config.toml
n_layer = 13
d_model = 640
n_experts = 16
experts_per_token = 1
d_expert = 864
d_shared_expert = 0
activation = "squared_relu"
moe_layers = [0, 1, 2, 3, 4, 5, 6, 7, 8, 9, 10, 11, 12]
router_score = "softmax"
normalize_top_k = false
routed_scale = 4.0
balance_loss = 0.000154
balance_bias = true
router_noise = 0.3
router_cosine_scale = 10.0
router_bias = true
init_std_router = 0.0093
lr_router = 0.000309
n_head = 5
n_kv_head = 5
head_dim = 128
vocab_size = 35673
norm = "rmsnorm"
norm_place = "pre"
norm_eps = 1e-05
positions = "rope"
rope_base = 10000.0
rope_fraction = 0.75
qk_norm = true
attn_scale = 0.0975
tie_embeddings = false
parallel_block = false
extras = ["capped logits"]
init = "trunc"
init_std_qkv = 0.0507
init_std_o = 0.00994
init_std_up = 0.0507
init_std_down = 0.00497
optimizer = "adamw"
lr = 0.000653
beta1 = 0.9
beta2 = 0.95
weight_decay = 0.23
lr_head = 0.00385
warmup_steps = 521
schedule = "wsd"
decay_fraction = 0.892
decay_shape = "sqrt"
final_lr_fraction = 0.0
batch_tokens = 65536
seq_len = 1024
doc_mask = true
train_tokens = 1078000000
steps = 16449
dataset = "wikipedia_en"
Below are experts of layer 3 (counted from 0) of a mixture-of-experts language model. Rows are named router (the router's row for the expert), up (a neuron's input weights, with its number), down (a neuron's output weights, with its number) and show model dimensions 384-511. Each number is 500 + 25 x the weight over its row's rms, rounded and kept within 0 to 999. Numbers have three digits each.
Before each expert's rows: "comes after" lists some tokens at least twice as common just before its tokens as in all text; "comes before" lists some tokens at least twice as common just after its tokens as in all text. This comes from a sample of Wikipedia text that the model never trained on. Tokens count by the router's weight.

# expert 10
comes after: " ", "\n", "201", "202", " in", "200"
comes before: " |", ".", "–", ";", " |\n", ")"
router:501512507504501486522501504504479488512531505521482507481506459508518508547494521512514564508542543495536527481539502512475475520502478511547456485532532504541523511473543522529549529487433533476524495467513460529516513510480526520510490519452485484510525508483510487500526498511542508490521487514538490507523464517491487515502523531479492536494500486473518475505520504473525469509518
up2:524524517467509529448527517499455519501511442529579485505536507478531530503526523465470464521507509443442520495512509491512471494504496492511555507486482507516542475485480468508514496493550493512513525462511485556504468504495518486516477536496468478503463498496515472472424501493471516510477504491474473509484489458511494467499514508522511481453510518473539480515517497496452517529481
down2:538500510513495517517506515515481483501481478502493499490531505486510504505456488491484445521502529509466477515492480492524509528491604443577501464521458495535508472475500481532484512500555506512525483536473411533505485492506464500503520489490475476475493499554474494510501492472507478535506484495490486505543488494515506461480492556550502482520463491509508528490507528467488492433486
up3:535518492493513494512567516526512518487510488498516497473505486539512499515524528479458510550505514480483549558503538466501456464515504489502506527449515515472486428492475486494513510492474504508496511505545516521546513475515452500521499547515513477492497539487485474449456498478523509521515512470473533529507471509473514468542496512458507501506498514499501527463512528490450507512465
down3:498450502541494450523475520494517512517482506486510499490495547500513477515498506494500496520485474515543484493536517545463491494525498495513526463527506568509491510490502468506472508484510485467484492503513540493472490471455500455480473542508474512520505498503491523482549495537505469538483485477480462495514490457479505502470515533538487486478484510518512520557521510505512487502518
up4:565526518483501544513490513507492532531460519489526509478503509472533467488541467483471516495494523485468466541512516493492548481536506451514527523500507557506465492488503460478470523527471518504509507485510510532515472525508527451524522495467506471542494509491485446473464461493538517522519576494464507508480456477497472496508523531484527449512500522491516504550520526483479492452493
down4:518490499471515473515495508455512499506518498516504483523521513489486518512504560505452487498475490518510523478504507505509525516512491498497500500458516494530490522481509479529490527498490501521491472492524472475440541484497493514522459526507477492521475507490484510485506479480496490489495540480482500495489548518506499463492539497540523511527494435489538539468486513527518519430479
up5:464503536533478540468507523522492499501482494495519514476472559515494475510505467527474494551519456508547493503479481519469549514509492520512518526507526524474508467496494504509492464514516476513478463481512505509550501483501466443501487538501490446492469518549561495492494461467476529533479517526543480521528481518493506495522457502497490506483511500481476501441494502562511479490498
down5:482488547515546481492508500454488488501458517503502464493507535515521499505521463492523499439494500484473502538481443515515566470481512521477478533494490448481472493497545546490444466458523528471458487515484478545566540465528522541526509502550457492518525512506506486501483485493506502499519569486514509533495553468491473468482438536529512545526536508547525494488493498527488527472485
up6:533500497480498553458538464508479519459522458505486501508489536516502483510511494509491494536471507456462517483514495534481482481490498512522503527480499507527488501509453457511490500548540482540467459464513517463499503507488500506546520539519514523544489493525546458510479460481520489472474517462521496520471476461471539450494526502505485486511463489506472537486505505516454517526510
down6:515515483518495475507492470516490489554477479477519517485475472578465500495531452484483463534510458518494491510486484501557512567493473488526494453483502473492519504488484511528508478523491524520532511479501453513522499468497493506474462488483497509500490489549516462498469521528523469484482514489491491479449483518509534506513489506479475566523548477530475515484475509507474553533473
up7:520528501516498506438493482513518442504510507506518479510573519514503482479508499494478446523473475510510557510515504528471492508504512506490511463488470469489550451472471487526504529536523516526473529542515464489542512532505462500513556487517530524461496525508482476490513473521505543539514480457489518476519480530487559467523443493514521436523490480480477473508515509483479490487496
down7:512451488493527481483450542498464494477483494535510494521509483504495496537433500534506454469488471491482521478482490520503508542505512511477462514507531537532549462501470504535478532536522506497510509446514488531540444557495512508494511503508501499506475481466500518518526502516498498463503520539524500550518472519493499469542515504491485477558460496497515591518520481437514496475493
up8:501514514503511523423496499541457516489462462503528551513493504489504466513491445529498493505498510553521524510504547440494485489451506508521571462490496491541522477481472464501585459526532533503521507476528493537492522473499513465502504569506501499516465503465508500502488481514457526516490500491450502592510502522456526505502513501502487456502505541514472485511525518487508455490472
down8:501452508500479527496521503491520500562498462484522493473483522487507492463524512533488497489531501499524519478463533490559474510516510464511477516525519492470515573492480459479510520479496487511480539468493474504529490497509475491512522486500495520476523494501506529553479503495485477477502532529477482518478547503483462501515474477510489502503503487473496515475496491517566518481513
up9:485510493526533494475536478524444473483522488494498545499526497460509456512508519518438544533473522448516514575513547482468479521501473462519473516488506530501502481480500492502480492487571481541514538502491514530492497496470551505496516493490492486516486511519500479510480447511500525508516514460480499529496450516497487449510504489477472465482494525490484458521487530513504489511501
down9:531484513544490526536486456493520497530485482509526487433481532548532463504473546505522453502529465474468534454491504467503514472502516500572475510494531497513549519514474481442481479455475500473493498465509473486528526510491497501488483495480455495475554512496506489478535491474491514524510468503512513489497505523519532533510507499499497486469505472493525496476472493517477507469482
up10:506515478497501487483523515518494458447509501505546493486518508492514487511500502504475514528457492482504498526522503493516476482489518512505506497484549495517519452495485506512495502499486554530492546540527503478515479496514500514532521456537482507529491526471497511483502471503511509534497511434441511560490511508502535467513453495517494465480485499489465423534554535500473510517490
down10:501544462507464510512450530479486518487489507465499485521457514490502518482502497495484478509503499505487455440488509475539476513479489480421505499523500425501499513497533504500504515489523494501492499508460534494495483463484507500525546503487456498485443532470475463538482499481525438517512508502525494468492480511479543515506484509538495477500519466487515482458455508500554429461525
up11:500530511474484524469540494503535536508496492514523554441476514512485480471554516458491497497510507483491522529499502489528512501498507489470522501458480490486501501498465488530508512493538487478519474498554479503510523496489472463495507508494458533546496512503530510489479467477462485533545495500520491522430492509482542454525485500527485445530496472466503472474509480522482520515487
down11:548540489450507518509433529507505527508422445521492491511490553491523483514457491504527505481538498469510478507511484547494516525484471520509533493508490486527527518461453519494452479468476501507452502488548508489450540476496516480520506535502496498517509547513552497505476521495478513509503510456518465515521513479488514483492498525533509499486476527500491482490476516506486481531472
up12:520505513491486518508539534466514492487519514574539518488507515524510498490515439486486486510514530466504550516514552472459486464477517532484527538518452468501476430515486483504499526587544469521494537511549503531533469520542475498473505518503498477484504519481514474454505477492478511491483530483486530537512485504512502472484505443494505491518472494497508489485489501498471489477517
down12:510478460532490510473510505450483566515488490499515555460496500497451474504496463511480520496509552493471468481415518523471498550498485517481507558499546468483506531511489525506456496532492498479552476481517534551494477501505476498496528559487497524530489472513508507482494492519508560523487556517507509470487470488519521490479513491530535487500535477541497546533547521474498539503481
up13:501522539511526516500550472512486532489516482509517500508535522504491505455535457485460481488465508467466488530491494522484484496520502485514538501489503478495473480497476509493533479493502504498518524487536496482514483479527526494569489534485513501525519516488495498492508471467480512493517522508521514519491489480499539515508470521501501492523486537480515474534564467504478468505497
down13:483527465518492475519527472502507492494521504503498508494502495481466482481494510512502476498508531573519496466509466514521471505473524494527497474505479484528566527480483500543540546499469497527526495481515481490468524493456521533505515518472502487442477486499509518509525490518507540500469443494521492513513481499491511506491493473503465478436495514566512463509485511505518460502575
up14:476492502513508528475516473507528530481489477531502487453534537470489527476500528473481481524483488497489524531485516472489500476473481518501511469510514490469516513475472517512513532528516537496525495502512557500526525436530492498493550555524485467469492544502551508487502518512489544502528533524466437493518521496491568475543534504511507508462521483507523489512512482477488507493473
down14:463503533530514483454446547479490516494501481549498489538495501475544507446491511534517492502500494506512513507521518488518508515523507530472474522520507489477469514497500531504502511471502507453499540497508497491495524505492475478508525514495501480457561469496481499549533463455508505473498496517524518480483491509544490492509473502462517470532496555503498501466504501484493537518485
up15:502488516496523494473516502522483502494532465500506492504554526529491490524533474533499490468474482527506560521524526461475522504526527532493574496497476506488505478488470470509490494476577479484474516495491517496530485532514532529471504517506513509515510517505547504474484487487483501502537545489503521470495505487478542456480528517506482513525449508489495511517568504525441500481509
down15:462531477494459484496496474476482481549483464499451526456530478480525449519471498490482471469550533485511485432535483508515495515479521496512463538492515481530505501477510505503434496529492484520485501507507497480484527516518457508535469505519458491524493503500502511493510517515516531525491511541517529521516507527537527473538510510526489469507474527496538483497492483485509456508524
up16:448508531495556498465534510499482430481492458525518471509532545476535507465490494519427511496498483489522488510526492470482510470502507515461494448488472498486505498523460495518502496507504532502474517477522529431531489451468524476487489501498482501519459514513539477468463480495479522496510481477502482524468500529456542473515523509495501483537476519458454486486503496523503546492500
down16:520501487532546492535449484544529486537520504515480509480499514494515489561477473471465502519503567471494499521489450506500559454491541473491505525494471483507531495457509441501496532463504544510559504486514489528502482517534515547523524493524501521501515497525507504514527508480480505486502533493492511550487447545561499530519527510514476525502494482479505569525474473533518524506544
up17:520484492514494555482533530528465504476544478493523501524494479516509514510527508441500466500480498500476527530517528494539424471475535512482517501469510497526475450487515503523508489526513497541524541491524547470524476479486544523524459508486515474552465508469493472473529499491442505494498540484527498509506482512501529445523491500526499486496455470436539495454546543498528498503525
down17:476509516489493468499486507536513537523522519489493468507505504523494500517546508497483476509520486560510494479520522497515515507462508477546490485521479527430530521504523487506435533479552516531488497486480497537496503480481536536475496487508480482487499503453501491521507536511508513528497498474513540484519422461479470521510480467498518506474490488511507551562475500485521513484492

# expert 15
comes after: ".", " and", " United", " but", " that", "0"
comes before: ",", " of", " and", " in", " were", " are"
router:487496478524477528539494470507475541517510495515472477543474495510531445479494477463454536523520506497511486489512516502527486464498478490494474514452490539506538471485488499510512502508491481472486505465494509495491509530482463482497511532547498514470513542514473510497491487489456543478503535452515517523458451464495518476521501504505470470525478500454510523504504468521509510506496
up2:516459498486515529483505537504491466469493492474495552488489512487494434499495501522490491527491473524523510531539506494475497526506485544501526463505503480462509503505511469491490492486523478497479525539488506559514501491515491549528519488470489515519498454497486490476488485522517486460519465533543477507530473498449509496487546464519539486504536521493489481514509463484490484518496
down2:507518530476479516499492505526504528507498478515528475470552477522494527469511524488513494555490436470544510503501530483521502493513511533471488488500495527468505505517494515537439514556507485497525514531496504542492509476546534514487547507511515477510502476484497523506504481469481498523516473481475493506478475507503510498582453457497519493498484506511516473513485502473484503482483
up3:534532488472531533483508470529502488467536512545504549539545557512523541482478524422481506513464543507453504509539499509504462487528538547519518493467527486513467500486470519541487513525527533543511488504510518484500529502497521492502521503462512517547437574538473488456476486509491484499483501489527489496489439468536539456486513501530476514479478484489534479504510507496495428492514
down3:507512496464499481474495500494490501537484462508504484491487489520526508512481508489485475524512471517499494467445476527498470525500490517515520496470522512545509499471506514472489506443486506505454483484494497534461500509461517491505487480510465527476533522501528497498497543503510509505513475541583485526539506511505443500518498488523480529474487492525520491500527495495526490473488
up4:504497485486517513466484517478462491502473505521536469527495515503480477523465542537557479523478472510536515520493520494495532522496517493513466499446436488481532503523472525481524483455551502470502524477477474513497478509513440515530491492512485525536454519482508509507483482519496484502518535543490501506523427508523509472474482466495508511488494477523481506508549527504444534506474
down4:517497513511508492552533479502493464472518470532509445447524522530458519500479531491524535495497525508523509505515458472517469530535488488478547506508491519506482520483501493469527551476509512481491507518519508499462487511491508503499511532497469494518513424484502512511508518518484480524469508487464522512516461476480473488507486535494553499460446472490524427540495495512479482516475
up5:499487519478511515546512490451457506500477498490540481517457547493430481473502482500492479482499545480538495499504489487502506489487495500489479416533491466533476448474488500520473497515515488537499523473488509546515487514507504447474548480494496467514502441502484469486467501514481486492559507498513513503487497524534523512519526460495499447472468477518475470487495491501488531493460
down5:496530501473490479523470477495513499555494499509489483458470492504492444476483450514482506517497512526484499494510510502519508512429500484496488487479509501494476484513491524478475467476543487550485518474463493477495530463509526511499501491483478514548533522504493518509506496509521507449503498485550545535517548496444477515528497521480538471515505535538508516478519482489517501546465
up6:485519502488478486498507455487563478468512483500498495520525517502511485492506494473491499515526496479477473465540505495475553506530512491505520521511498470505548485502518456505520516517463459522474521489483512511485509507510547510467548522522524501485500511498472462492435477507489503494486486554537523513495495473478498485498524464580491463512502429510479482494507518487497471524453
down6:489511522463492553506557482543490529531484496499501541527492496506518511535516495488534460535519510449486489487483465527444511503484495555549518488499490489505481526505462468473461510455500532495498504485520505522521488499479532470503495489488522434492480500516487529500486504524514509473550511498548504527492507509478527524506512467539489491492504460508482492500518478517457488455517
up7:466507514542487485488504496506494533477530512431504510502500502509426494458516497478487511504488573462533502491466504504487517515477526511498485488502508526512474527482493499502542520501529487507474516509512500504508441495548458569495510551516470505500489548570489510501507509483514455531513515514521492526473464511465519523527512468455480479493541507476495519468500505520471532505473
down7:509494500493524425542486511517504486498520516516511501528436483515514511478496493508495503509498500493506538530488466504547499519502499580496462469502465482446535550498532526499449490466456481495480479528481492516523519523501461513499505483491480482474456536486509519513533511481476459495465470501502495525466462520485525511521514528508490502482493454500549499487469542527501477519493
up8:466466524480515537445504487481491489497509497506479487551497509502501488472533514512438509531527488511474486469529495506512538481500486497501473505486443530478508446482496514512468485551556469509552524499460489498475516506519480490548469512538461492464493517517458446478500500491539524488505511484527496495449453495518565480526476517540524503486482473440512491520539496547502517456513
down8:515483482512485490421481515482512517499489501503494507481496517558528517539489551476461444486522511502555501497504516517542514548518569479541497533522506510475526499460533522548477507471512511517515511472482514509479478473495495516522458513508525505559468482495478490520458501498525475488558469496528465530492458527499496543499484495507488487517475442521520421554494470517530495480504
up9:504474539541504494483523503541429537520489474460519506500494513460504476485462503504549501486462475510488527506519490477470503486514533465571500501532461512474512450547484515524510483504504521522527513505484508474476484478463467489504479514468503505485484511491535512458522448549495507506526547543482492529513472496514504503492507454537483509493529489512516453511547450515465539474510
down9:459530505497502506465508460501505491512481461468481525455531473507549513495489491520519486464474527519491489480492530474495529531532495513524484551520487517523519505521456472560483502542516502508434493552511511499467528464446491504539503558488479494501490455517505501470506477516462479536519486487491503538524474470508460475542497510529475511500500517475495502517488496533477457484515
up10:487562510506480505510520505520520535466508479506512568494525492456505543460548472450469485461490529500534467504512445450473476475433501460578507525477516502519540508458496479515522514491489478543469482503499469514515469517477497491513494517525495493451458548507490481477471491507516535537526530466528493477509466494511526456503507496514502499507487522459516489483530518506517474455520
down10:522518498507491448505530544519540479502483477520486479495511465461483504457494542528561463474546507522532474471517483487492494483491466561507517515509547409533520480494525485493528533497467483504494513450476489553479506525521561525526515518487450477469501452490488525509485529512506469532490488502499486534520530517480534520528486481528505477529504474516507518467502503447526472488476
up11:481496494509533530490496497467482495488495512495479498555501476502525514474500509511455528465473537503529508537576485517487511538495525496517560498522526513465509487500495496467493501526488495493502524514506486512499511477491475489513519454509508524518507532483505496518503508498486539535492487461534443511513457464468487500492479484468452508536508506510477503554510499481521447450532
down11:516467452526500542446518483485530442514536491515519496475481519539509498526469501493500451518517496474519528537511493488471476509509517492544570500521511498510508516509511498482450546491480496528519478474483502514521499506534548485485523488492451519503536508510521529477475513499510516484533469476493488478459527479499428499506432492534483496526521478491512530529505491501516469501539
up12:476470534449477470463476508512519478495527479514510466508495470522520484495479525436497481494525472458519489501506494455534532510474482513515502477526486504492563495505513468495524516510501520510477498497497488545484481487536517489471511456489515506498510529549509481486492507547473529502526484483499508528508489482510519484501530507485486490494519486494456526514505451497536518485502
down12:503489500523533490493471503506525500476549476508464466513507501498471541493504510523546481498467527497499501491466512522535531536495506539494478510510462476479501478457536498504477509489515521485485488519534484537490499517471494495446540491468506522509505522564489457513559538491462465509451528493501498421523489521474490511487488491535477519508497560506465485485498556467489514506514
up13:505497529495471485480487532518519504465472484496515522495484526471513519477525520482461515479449498468530472523521467424485520516476546475512490500466489511473540521550493471514461513525493482518497515468492515527473462501516541534530537486494462436488518530484522489449458502538510485520529519503540540506523520542475517511482534491495502494488501475489502480537494495513476496502464
down13:513460511454533459511464508476555512493530532485493464527517463478470526511435526496548509477508488492518490501514483514524485511494469483486488511539496518523506517465539480517519521496498528498457469485520445524489469496542531534496460511473483502470529467508526504531519503476521500506518496472460547462503541480483534538497471480530470518488503473499518528521495503505458501502474
up14:510459554529536519470542413528508501515513445528461484491550516479507479477520476485492507479494532561476496491529492505508493466492479511526529473499499511531510503511484484494509455539539531483509473520533521533494506469473469483507506499516540513512530511485519478481478528448526475505502493465483502530519542506502557488485452498522486504450512518480493492539495519528495507490451
down14:506472482500490475497557471531515523494522505493544502473491555515511452528496515506502493523485516516518521487536479492523482507530504491531549468523508490463514529480501506515495516496451503501513562520528524481491533534496552511499482538467499529485497526506521536505488525463509506532511503458476550501523491493543478495470497490492539492498532474521479527539496503491477472511485
up15:522510495516504487430549500521486500466504515489569480508506483491492496484521524487467502492453512465525522533510543492507503461489510489498525508514482529523470480484513468529544491512514490499500492490508483538506517452468501497501514514478514490495439553511547503503508487509521536563508497472502494533500511503477527461474468455488532469500507478485465511511537471536512487460464
down15:508558488524507490569514485502506504489522504481478451456513504511495509507491519519506451538483471532478495495493534555471516537499509509494476501578561470539510481541517490523456515511485499494484480509488509495473521556493500518519476511516466496484492488499492517506513507488480536497492481504470500510509517512503562509509518470557521462529473492484551523519526483488484494532466
up16:477501474485487462493490500460492485528501492504517496503481494491522491479510484490497550505445537539514474474528508478465451452514517482503539449491500519513523461527499467440494514495485494549533508479529467495476506478445498519531544477529488476469520538452496465474470515471503546484517492489516507511480471543461509492492490476490530450540504503470483508526441518526475484511496
down16:514516515469492507478517533521541465511508494512526488476511491498487500494545483522532470482472547496494503482481512491486422489516479483528534476508517511507543502492527480500485479506517474501474526503552519522477487494465509492547511538488512492520477519477527523482471514469527489482550519486484477517515511458517497456540527542473493485521539463472495485504463498481535548480518
up17:483508483522487534494522528548492497457499491544453527458519512482508535493528466493441496492497487493534527535507487490465538491473471500500534493430519469532511482453497531496535491506507518520499506472566556527491464490525514514515536471485504477506479489492506452430514454487477474503501532488529477494500443490526507489482486464545532511533508525509541491466492475507500504473537
down17:450510487497466477487442474509549462512496456507493479519509489476483491494474558439475524487466504478543551518471491484476487477482468490520457477561520507520489479462463522507500548507489499529471484526518504482467498499497544483455502474488538485481475480511490456530519515508468531515504541511524522489492479519475535539514511490481509497522458508510590490503501507470488470513479

# expert 3
comes after: " on", " the", " in", " was", "In", " ("
comes before: " ", " of", ",", " in", " on", ":"
router:490504509514497469479533521525504480487473513496474495505483502475467512537492499525478512514479461515538468470516501512524526505473471472522520490503449499482551499509504506497493505514490482484500500471558530526474536501476503463468514507496510439504516495516518524448506456547488478524501490457532507517493451491521527500509503481542534507529456535523461499514505504489462498482467
up2:487461556528443489464510510489534503457494500481529496487490479489470478538491522492505532470489470493484529540532553492514486510543530556496476490514449493481504471520502455509513472472481508533503481497503517485471517508479490494509508538509509499516493540483503484520519538509486565480475575511484496486464454496532545517464526522515517503498499495502464477497507534493525499535449
down2:455531494471467456489527525489484481519532529477497513539509546462475509512506502501450534472511477523462480478519504538528480515475476550497477501489503508507559503528521463514507517521472531548522502521513503474500534511498510446489490458482525492514497510496500504492496493505556559483455499479500551547495511524485491524463460506511476535497514497479517505507510530483492507521493
up3:508495512464548497447497485495494510488516512514502494572526521500498529452505517488492503481551528470528489471478472493489515480515467491509517491519532541508486484522491475497490537507478503458443500510509532467513533524473491476524510529541498532494512493513463530517502469470540549495509459492512481546495515498508472519473465477460452494529488459483506486525507509516485516508538
down3:522504480490515529543502509517488521505502547475502515485481534536496503484493483500511485499491508514495469507531465503489464451549528501493517494526523503497515503516516493541523508479486454520495475521460520547534468504530513463468517486506508529508475519534517494496521507530478474473501441464547469499472462477535483542494530494511493490506520465497484473505511461527531515535492
up4:496466473492507551522538441506476500489516446491530522475494483545507508459557470509462474554491493509525500463481502523522535481495475487472527492516525503518492481486476540492512492525487506535540486504501568503509507526476497481485492466517459503527460456498516489460500466493478463513517469545515476477465503481497533468508527503484469483510499511524505483525510468493492496519528
down4:502464537464524513489491488463476529503474485510510516541489534495470484510510536490543451512509492449502489488503491519501521528478495530503467496472501444466527507530524493486490549473548538497465479512526543551453514475527484475487505530538531523509492497519509482512491491497470530517498556478523533518483498511505493507518453548476464517477481534497526524446511482458482546457546
up5:516556524524451496450504520415437590519483504479514522511481511458500466528498487485491480512461463491521489481512545494470494493501489504524502505524531542507500495503476555521484493526539528499544502504487474488496512506477536494491523501496505498463507533510510485442501514522508502511537475463477501513515503490517484480487460554509521522487421478478483521491486485494512474520488
down5:451477461554466483499502501515507479532527479530523571494494461462504495523523530487458508501504532530464494463459500501505532529465499514476501481467521495475487467506529516505485475503504459507491494493526463515444501418489546464517501498543494509493456488479489543504514509512529492520490537516491526501509473483510507513482548499532506482495496486510514500514543514475508480457491
up6:507495473523521531486527498480505496513520493497539554506504527463500515501551482482502499462484470535457515511501497473480470504509474474509523520512498508495474490476472497545563500479509472497501502494490501493514520487472480464515503455521529519520446505465535539498459533469515494490539502420524490490514520479508479463513545458493487513497468494493495496514520467499521486537490
down6:528525475551504500513533493487518479495508512517501485506476493534530533529501482516514530503478505489538523496480530510495522491508479499541491512503451498522510537522520488488504495498512490474476491505479463493514443483499511486470477529492486548485537514462556548450510505466455486480520502500515480500521492518502498504492463548485481502534477461492532520530462462512522505506495
up7:513488475492486501498486470458493537525529512508540497510521516519519449465526481508495518511516484513491468512478508488515523507528533469498482498520491485548527507477511492467503478491520493521496493464484486516498521523522469485468489547491536489487469508511467443503462516421464512477542507510465504518485491516494456455499505459517506507452526476515492491489506503501495524515472
down7:507484536462494446485531513489540520505486506508502486508492520524497522452499508472495419498473487492468510495533516494497551521525573517551538461514486473499517514478498500530496497509515482492461452494452542463475496508529538516491495465496456471519482467496487451527466483452510486509508511466472521525515498501459514487526452449501477492527510481497468521505490547518504484471515
up8:468468469461463538487546473493491550471480500546503540539505512483467469423582489511540486506504481499503473510485429502485461483499514540526556474473469547506484535507486534519460493520491497498482510507494523534485498476481512499504505510494487421519505480528478503490488435539536522516485517492545478469488496495506510474498524483472488510471464536536450525470503534521484529518480
down8:493467519508512562511468449474483516528492491486476472512538521509468441519472462548485519507551512485527502498497507475548529455529503505518462511526501470542539513453495506532539478513508512507545508485487548553506516516492528507522460503507521498462527502464533510476550484475469542460489484518490564518525474499510475480519473447518529504498472484507535504516523520509532521497499
up9:536500490482495519486499460505488462467522484539530498496511501517502484480513532483475501532459529474501534539502478502490541478505481542502506489483506520527472489486494509462540491513533499513510497532511461514528464472480475487471513516499513464516484492470494502482530500501478518522511528508498507495459495425503489443491446515465482510498534493506512479461485462536480497525459
down9:540494492471503466517506524473451508530482460488506490516527527552490502492513565498480487514490491497484519470512506514504537510563497472437492531502477496500493503538522538536456491512509483532483485472489521478472494510531511473526502460523484515491515490482477514428508493489508537473535489505513463490546520527464501489508492497533480482503484494511472471490540478472520474501540
up10:501498513512498487456483452514470500516543480535527443548517545503497511525485522508510516508511553453472502512508547457525490497486507500489509491455518501496516515492527490485531475509463535504515485500524520480521521509515504532505538509468532516497532509499455505515453508478493499527460510462495501536452491464487499506476495475527488493441463546511502517451515484505443517479473
down10:485491567453495477462516531486498508565495511510521488504505476492511554523533527498532522486517501512544505467512541509531519537487554489477470497483521514466493496492539484489540515485523491481506486491479508495514534495465554508536518529500472540486486521514499517490476471443495505488541504550491489514509533490502505530480519537478515550491512497525525505484497494469484509501502
up11:515496484474520497482544430527497469490479457545547462490531479501490501455527506501519499513530520493507543490519460485478506512486534475502498512471497494463512436475512478506467521546522497545542478522504512524526500492477474481455449500504494491593508480476489488530531470458487523505514560476490527467471563522511564476565511476521490497505523515527499454484491527468484469506437
down11:443490435461509502523478531522509507497548501498494546523477473479484516518512527485551525502533545457516518498455481481456522537458489468475468506488520475504468515477490549477517531529501497502535479449521477515533479524512505498544488461509512535473494462503484521558515484470481500471454509481507536525477515506501554520465504474488484517487503504474537478525500454513508520487473
up12:569465500541465476476536480471529514480510479518516504548475549522465500452526492516523470490483477449496481513508518533465480484510477504551486492556517509553506519531474478516519539503514490500513508517487526474526504505495510496534523511516490509512464484543526456504521448521497458511484510542495542534510480473517487479518467511510530483504536476510452451489495518531512461530530
down12:475479524478531500474537485483533521490502439483511486481487513505474514496491485541436472493464511487488467531515466508436485493485486508502522541479501498462466488462504493519483520524513516499533511510500492480517535504526510473513529508537521485467521477476523516531500472536470520535532479517499479491514478495439504470490498470516521521470506523510476515483542491516504501496559
up13:490464510528535496474510426503533532474498451505526467509531530467467489484507494509515470485457490490486496488520513512524513479488497495547543462513499524507525497479505485505488458521512522495523556486484506498500543492503510531536440524514496513549512505506505489475535550486518461463479486535446517498518523521523527532520507518501457491482490468534511473525465486512462473553512
down13:530505565465475489512487473480515526526491469526477510447507495483534491496501498508499522491518477474499490529483494528497484493501519493456499505549462531468485498467518555531519547532487511510500488497533475501550512485489491498515459541489493526504515483455503473542504465485517471476503473525535505507508511511537522481534525475510474520534531424517480512477514490507476487533509
up14:557506548494484517476535487477472522521494502505501494533494517525499510512511467488511477443512505515536475505501503489504449490533493485551538519511522483502515477514487511494509447461502489519534499515460518525518520457462546506498504486491475449512519522530489481506508530487506523493519496499510474493490444480473525507516492553493500474438521493511457523491520515497454472562521
down14:500486506500488514502517532502471482496449464502512508469512477501504512467451502500506536530473521487464472512474521527520503537525465502550463550490461482537477476475531471493496540504518479463514488545538525527499467530511511489484502457486485512472527510500485501497510487520519520467457517472468492475506475523504490495502466522538495527502549499546505521479472500484493527466507
up15:465437520459492473498503510524483505519524459484517488490496530505478497488499446499535485499475528461457529527511496468510490495478532512507539475518498523520543467508516483512456486522478538510468478529491476473503517485498507491532474460550468503515469473507536519525525525480519487502532494513476483554504532460513496523491492498515444546474530512512503524470480476515461455520540
down15:518483505520486506490497504529495517566513491467478520505469492481499457535494453485491527537494513518509526492465515515500508446491489496487483505466458469496530546505481462511493486473450501520547500495513490509513446478490529493524489501463526531518516508470462504502508478507486552509501512478502477460538485498475529479499504566521503458469523479492528544471454535484538527519531
up16:505498520514493509477518509512500459461500514535534521503501513491474465445522518464514477509528516500490535480487523509495490500497522483454482504521516460477513465503508499505482483531507493500492491493546494523481499522492511522492502508476533511552480511502506469489436478478518514501522517519517540456502492511529577443511517467515525493474503461548509491490496483479536469453464
down16:523484537481483463497505532514537465507501520514537481517508498508479468484487494490503480518527510517470530500483461510471494495518521510462497512501467484472479493495519506509486526494510487502524550496519489520470493512541466486469484483534508548549502487532510482506506528464500497473517543473500515472474466522483486543458459520489507489544478493469534472522503537442495540443522
up17:523506539475490549513500503517476503486504489508522506561523513469524520492514494535508458499484465481495495521551502507502508470538457536492508493516493477463515513488471492559496516507543501501487486505490510507502509522515491490526502519541494480536467490457530474456518498501546494460480528447515527472520534426508559492504491534509494493481528457517474489492509505460476480524522
down17:489488496527511513563511427495512534522487510502469531491483475488525495468520504521541506475517497467471493498510539456511471502513494503526492462534549499508565502480521502479492511472483471497481506502505477532501518481474499489478461482522479514487483499528476509501511533530515547539497524489475493500513505530534492464475452529502475531477551431512499518484511546533521533530504